From a checkpoint of a small mixture-of-experts model trained on Wikipedia.
Size: vocabulary 8192, 69.9M parameters.
Experts: 64 experts in each of 19 layers, 64 SwiGLU neurons an expert, 4 picks a token, a softmax router, a shared expert of 128 neurons.
Training: a variant of Adam for the experts, 5877 steps.
Below are experts of layer 13 (counted from 0) of a mixture-of-experts language model. Rows are named router (the router's row for the expert), gate (a neuron's input weights, with its number), up (a neuron's input weights, with its number), down (a neuron's output weights, with its number) and show model dimensions 0-255. Each number is 50 + 10 x the weight over its row's rms, rounded and kept within 0 to 99.
Before each expert's rows: a language model's description of what the expert responds to; "mostly gets" lists some tokens that are sent to it at least half of the time. This comes from a sample of Wikipedia text that the model never trained on.

# expert 45
Description: Spaces, hyphens, word prefixes. Spaces before numbers, hyphens in compounds like never-before, opening quotes and brackets, and prefixes such as un, over, Mc.
mostly gets: " un", " “", "—", " \"", " Mc", " Un"
router:57 36 53 36 58 39 44 39 41 55 42 38 50 60 36 42 45 49 56 46 54 61 56 65 51 46 43 56 56 42 39 42 42 44 59 37 48 58 62 53 40 41 58 65 40 63 51 47 48 51 39 52 51 44 40 40 68 41 54 41 42 51 59 52 63 38 53 53 44 46 58 45 45 45 61 36 53 44 51 59 48 45 58 56 62 78 53 51 56 42 61 66 41 56 33 72 67 43 48 41 56 60 55 45 37 43 50 47 57 46 61 59 55 32 39 48 54 21 39 42 24 49 63 51 53 36 46 35 35 42 45 53 38 51 56 59 41 55 49 43 62 56 69 56 55 57 45 57 56 53 41 40 64 70 39 36 47 59 38 57 50 52 44 62 47 41 47 38 40 40 46 51 41 36 46 35 62 31 37 52 40 44 31 46 35 76 72 55 39 56 39 36 50 51 50 44 64 37 54 33 44 37 59 34 37 52 66 36 51 37 64 35 46 45 56 56 52 43 63 34 45 55 56 56 51 59 39 37 38 52 44 59 36 64 55 31 31 43 39 51 67 44 54 60 46 56 57 42 43 60 66 47 33 57 47 49
gate0:56 24 49 56 67 38 49 22 50 58 44 60 36 45 62 44 45 54 43 60 49 38 51 62 56 51 50 62 61 48 59 47 50 37 59 38 50 51 33 59 46 50 62 35 46 55 60 37 38 54 47 48 45 32 29 72 56 63 28 34 58 53 52 48 48 58 48 38 28 52 45 51 74 62 61 58 52 41 29 52 60 38 63 39 50 52 51 53 52 40 60 63 59 52 38 62 37 61 52 50 51 41 45 64 54 57 49 38 50 43 50 39 53 53 55 57 35 43 60 54 38 55 65 64 54 39 46 64 47 61 39 41 59 57 52 37 56 63 54 40 54 58 45 48 44 51 57 43 36 43 56 56 65 64 63 38 47 46 44 49 37 46 49 51 41 50 58 51 38 50 43 48 49 46 57 35 34 66 44 39 46 52 43 60 40 71 56 77 35 59 32 58 55 45 51 51 32 52 57 45 49 54 45 53 33 76 52 44 52 39 33 55 42 60 34 55 58 38 32 61 59 41 53 51 41 46 53 31 49 73 43 46 55 58 52 40 50 44 59 38 59 41 56 48 68 45 68 51 52 61 68 56 56 49 38 58
up0:57 30 51 31 67 57 51 46 43 32 55 50 47 35 69 50 62 57 34 60 55 46 59 58 53 62 46 57 41 34 55 59 32 66 52 50 79 58 48 63 49 49 52 48 74 61 66 54 51 55 53 51 28 39 53 43 56 61 32 50 48 43 42 52 45 38 46 43 29 46 49 48 55 55 56 51 55 66 49 57 59 45 57 60 47 48 40 45 39 47 59 69 34 51 48 62 33 57 52 48 53 49 52 65 47 49 48 33 56 47 59 48 61 33 58 57 53 54 65 58 49 48 58 70 66 54 50 49 33 44 44 37 63 59 57 52 46 42 53 42 47 62 48 64 36 51 59 31 41 37 54 51 69 65 39 45 38 49 60 49 48 61 58 46 44 31 65 54 72 46 60 52 56 51 51 48 50 60 44 40 50 31 49 51 49 35 74 74 44 58 36 54 60 46 40 55 47 41 44 55 50 62 42 54 35 62 61 43 59 63 39 61 46 44 30 50 53 37 35 56 66 62 61 43 42 45 47 56 43 53 57 50 64 36 57 41 37 45 42 55 39 42 50 54 50 40 49 55 60 72 47 58 49 30 39 67
down0:35 49 60 43 51 45 49 43 42 52 50 43 65 43 51 40 44 54 48 50 46 56 51 52 51 44 42 41 56 49 57 48 53 71 50 43 51 26 44 57 51 60 57 56 58 34 55 43 49 34 59 38 39 57 41 48 51 50 33 31 33 38 57 51 56 46 40 65 44 57 46 64 46 52 53 47 46 46 31 52 35 64 32 22 41 24 41 59 60 49 57 46 51 61 50 44 51 72 59 34 55 59 62 46 54 67 32 42 58 51 54 54 59 59 55 39 53 37 47 57 44 46 52 47 55 54 38 77 46 37 53 63 56 46 40 36 59 29 59 54 44 60 50 40 53 30 59 36 48 50 48 29 44 28 46 37 48 42 55 43 41 39 51 40 66 55 50 46 44 30 65 55 72 60 48 45 40 36 40 38 31 33 51 46 55 52 39 45 47 53 47 42 44 37 38 69 45 57 37 35 44 54 72 29 61 37 61 32 52 43 52 35 51 53 64 53 58 42 58 53 56 41 52 56 66 59 47 60 60 36 55 47 48 54 35 54 37 46 56 46 65 50 38 63 54 41 46 65 41 64 43 50 56 44 50 40
gate1:48 26 35 58 66 46 61 33 33 55 38 53 63 64 53 45 58 48 44 66 62 47 38 38 36 11 43 53 36 69 36 56 46 48 46 45 27 54 61 53 59 62 72 39 54 56 49 39 49 66 58 48 38 54 47 28 53 57 55 48 46 69 48 53 59 44 52 48 33 68 43 46 55 57 61 37 52 48 64 52 47 47 59 53 44 57 56 47 53 44 52 53 52 57 50 49 57 54 51 70 41 63 63 65 54 54 49 63 54 54 54 54 62 51 44 45 47 46 34 43 60 55 50 63 44 59 51 55 55 49 37 47 51 50 42 59 42 42 55 32 45 55 49 41 44 48 37 40 51 59 42 39 53 46 47 49 47 45 46 36 46 50 32 59 43 51 57 62 55 51 32 52 29 37 67 57 61 59 54 44 47 63 45 49 48 47 39 50 52 57 54 75 46 42 39 54 44 39 58 30 52 51 56 45 72 66 55 56 36 51 62 60 35 45 54 42 44 39 57 48 59 40 49 63 51 40 52 56 54 52 39 37 64 59 65 41 53 65 38 47 59 30 41 40 41 80 45 44 71 47 39 46 55 59 70 59
up1:67 71 64 46 37 60 45 58 47 60 51 54 28 49 55 57 39 63 66 46 22 46 67 49 46 72 59 54 75 46 66 52 67 59 39 46 50 43 46 55 30 42 34 62 36 47 42 45 47 52 48 50 53 50 55 72 36 39 40 62 41 39 46 59 38 62 57 43 57 32 66 59 70 54 42 45 34 49 47 44 46 62 59 52 56 45 43 51 54 56 47 50 47 59 61 55 40 66 59 52 39 39 50 57 66 65 49 45 30 39 45 47 39 51 43 59 38 36 70 52 55 39 48 45 55 39 54 61 56 44 57 41 51 55 54 48 41 62 53 78 52 43 40 58 48 51 45 53 47 47 51 41 49 45 57 44 54 50 37 60 53 55 61 38 54 53 44 28 48 45 38 42 60 53 50 47 36 55 47 48 50 46 47 70 47 52 55 39 49 35 47 45 49 54 57 60 60 70 52 55 54 49 49 41 48 35 43 56 71 42 56 57 72 35 54 59 61 44 47 31 45 42 38 44 40 59 52 30 51 50 60 40 25 59 35 55 50 48 65 42 36 44 49 41 51 26 64 43 42 46 46 31 56 61 39 52
down1:62 42 38 66 52 36 52 66 43 45 63 54 53 62 32 60 43 43 45 40 47 47 64 30 49 37 33 53 64 34 51 55 53 38 37 40 35 54 55 49 42 25 59 38 50 49 49 49 51 56 43 55 46 46 54 48 50 64 51 61 38 49 36 51 58 33 47 54 48 46 61 35 38 40 52 55 47 56 60 51 58 46 46 61 57 23 40 63 41 46 40 54 47 50 52 55 44 60 65 41 30 46 61 64 64 45 61 41 56 64 59 62 62 54 56 48 48 44 60 60 34 39 62 47 56 46 52 34 59 55 53 56 45 59 49 57 61 58 48 29 43 65 52 49 47 64 51 43 44 40 42 66 52 53 45 37 49 53 37 42 56 52 50 49 59 49 54 46 55 54 44 35 50 32 62 74 58 46 39 49 72 65 52 62 50 19 47 55 51 56 65 51 63 71 53 45 37 55 45 57 41 65 49 73 46 70 53 43 57 53 59 25 67 64 43 60 51 69 47 60 49 50 42 54 63 53 40 44 65 36 45 58 42 26 42 53 61 46 36 66 61 45 53 56 36 46 58 42 42 50 38 46 59 60 49 52
gate2:48 40 58 48 63 25 56 45 52 49 59 37 52 53 45 53 42 48 57 46 43 47 57 51 44 31 43 50 41 53 45 51 54 40 53 45 58 57 51 42 27 26 43 41 47 59 66 49 27 56 53 51 58 51 51 57 45 45 74 66 59 37 45 50 43 31 74 51 41 41 48 17 36 50 51 44 64 42 54 59 48 50 53 46 58 67 50 55 48 59 52 60 43 39 51 29 43 60 32 61 42 47 45 27 45 46 47 48 56 43 68 56 50 49 58 40 64 50 61 54 46 74 56 57 50 46 41 39 49 50 51 48 50 59 74 48 52 39 58 63 75 49 32 44 48 50 47 57 53 55 31 47 38 42 53 33 54 43 49 46 49 47 51 47 50 32 34 63 34 53 64 52 58 51 44 56 68 50 46 57 58 50 45 41 55 58 62 54 40 63 66 63 55 53 60 43 44 28 70 39 47 48 48 55 31 48 46 57 69 58 50 31 46 51 54 59 53 40 64 48 46 50 43 33 52 56 58 55 43 79 46 68 36 30 56 41 50 47 41 65 40 45 49 54 44 67 40 47 35 48 43 55 39 46 53 50
up2:59 68 47 56 50 71 37 58 47 35 58 60 60 46 54 55 62 46 59 56 61 57 36 50 52 55 40 65 52 41 60 39 49 61 52 50 54 40 59 59 58 47 51 49 40 33 44 48 68 56 47 28 55 39 37 41 45 53 43 32 25 71 37 52 48 69 51 48 60 52 67 58 46 47 46 53 52 50 51 20 51 35 57 62 44 52 54 49 49 36 49 37 39 59 58 56 76 39 53 49 55 66 45 50 43 61 44 53 32 47 31 57 61 27 52 65 53 42 35 27 53 55 43 28 55 58 54 62 47 47 46 68 52 39 29 58 63 66 52 43 33 54 55 61 48 49 50 57 52 43 75 45 65 68 39 51 44 60 45 45 47 56 47 51 47 47 67 47 48 50 41 35 69 40 51 31 27 45 54 50 38 41 65 52 40 50 37 60 44 53 33 41 41 55 38 53 52 58 43 50 38 42 40 57 49 51 41 42 37 44 52 64 50 44 64 50 49 70 52 53 52 60 60 71 53 49 45 33 44 29 51 52 55 51 43 57 61 56 40 41 51 48 63 36 48 52 46 55 56 37 60 52 57 48 55 51
down2:61 49 48 50 55 52 39 47 68 46 49 51 55 31 36 61 43 70 59 43 51 49 31 35 60 52 59 55 59 58 57 27 44 51 50 53 50 43 54 62 37 48 61 56 48 30 20 46 57 67 64 43 53 54 42 30 64 52 36 49 57 46 46 39 55 60 63 61 41 49 55 42 46 42 51 43 50 33 49 33 79 60 46 61 65 55 51 68 44 56 56 49 30 52 38 39 45 48 56 40 51 49 51 55 45 58 54 46 65 51 53 55 59 53 63 38 56 57 67 51 32 29 37 42 60 65 66 58 51 49 55 57 32 50 55 58 43 57 70 41 56 38 48 57 47 51 46 47 59 53 65 33 51 49 55 47 62 55 48 58 45 47 60 43 55 45 34 53 60 49 46 58 64 50 61 43 60 67 58 49 48 63 52 58 53 48 65 47 60 67 40 50 51 24 60 47 51 41 63 29 44 67 52 43 59 52 37 55 50 71 47 50 44 58 35 41 52 60 40 49 51 54 41 47 78 58 50 45 72 41 62 31 53 56 48 42 54 56 58 56 46 34 39 57 51 32 44 52 49 29 57 54 55 48 33 44
gate3:61 51 44 50 59 54 37 42 33 44 48 41 43 41 55 56 61 50 55 53 35 24 55 41 72 35 36 36 49 54 57 58 40 43 31 67 56 54 53 52 52 60 49 51 38 82 64 40 38 47 50 58 47 56 65 45 35 53 49 58 47 46 55 59 54 35 48 60 51 27 45 54 55 42 59 44 26 53 32 44 55 49 44 45 59 55 39 43 44 56 47 50 38 49 42 44 31 49 42 32 44 38 46 59 62 53 33 45 52 63 54 49 56 41 41 42 63 55 56 42 50 72 48 48 55 47 56 50 40 22 51 55 56 51 62 48 45 58 39 48 53 50 44 57 66 49 54 39 62 46 58 44 64 69 37 33 53 45 60 59 44 53 69 42 54 34 55 61 55 45 60 44 47 37 48 58 45 59 52 55 38 56 43 46 34 49 45 47 37 76 45 56 54 49 63 42 65 41 57 42 51 45 52 51 56 41 58 35 51 57 42 56 39 21 65 54 42 34 23 61 52 51 50 41 47 58 63 62 61 35 57 46 35 57 65 65 40 28 41 55 59 56 50 54 49 41 56 56 52 60 53 30 40 50 61 62
up3:61 64 50 49 66 59 44 56 55 24 55 58 53 33 42 44 43 16 56 49 50 43 49 53 42 60 56 49 53 52 50 48 45 53 45 66 57 50 62 52 43 66 54 32 34 58 47 37 29 64 50 61 59 51 52 51 54 46 42 64 35 39 42 55 62 43 46 59 45 51 40 47 60 41 48 63 42 55 47 59 45 56 62 68 63 36 42 41 46 52 60 54 48 35 45 45 44 58 50 38 54 58 52 47 38 34 34 55 47 38 67 59 51 61 42 46 52 50 59 60 43 58 56 54 56 42 57 47 62 36 49 48 59 50 42 56 57 30 55 50 51 38 23 52 53 58 71 65 44 44 59 41 56 60 58 36 66 63 61 45 43 61 65 52 67 39 57 45 46 62 41 37 43 51 59 43 37 51 50 56 53 67 51 45 47 54 54 65 28 56 40 36 51 56 65 44 60 39 47 49 41 35 53 56 45 46 72 46 49 56 65 68 42 31 34 60 65 35 60 61 57 55 47 57 60 56 41 41 34 44 64 41 51 30 44 48 33 71 45 46 45 47 65 49 45 36 48 67 39 45 63 69 50 36 42 52
down3:58 41 40 62 52 39 41 46 59 54 44 55 31 47 49 40 58 40 32 39 73 49 58 42 43 48 44 46 63 51 35 44 47 46 48 51 39 60 62 57 49 51 72 47 61 48 49 44 40 46 33 57 65 47 41 38 52 64 45 46 45 37 59 73 72 61 45 56 45 44 57 55 62 68 24 53 41 67 46 55 22 39 59 49 35 59 33 52 71 52 59 50 64 65 60 57 50 46 49 58 46 56 49 51 38 56 43 54 41 53 46 52 32 47 61 38 47 56 24 51 36 52 44 58 40 58 42 53 47 42 44 39 38 32 60 32 64 47 56 46 59 38 37 70 43 28 63 40 57 58 56 70 46 50 62 49 59 59 45 56 38 59 50 51 43 60 42 43 50 42 72 53 38 69 47 50 27 55 57 45 53 59 51 54 34 54 47 48 35 41 58 41 61 26 47 39 61 49 48 42 55 45 58 40 55 52 51 56 60 56 38 46 49 50 59 33 46 54 43 61 43 42 36 60 29 36 55 45 53 36 61 54 63 52 44 61 50 56 55 52 59 54 40 56 55 58 37 56 52 50 51 63 38 49 38 59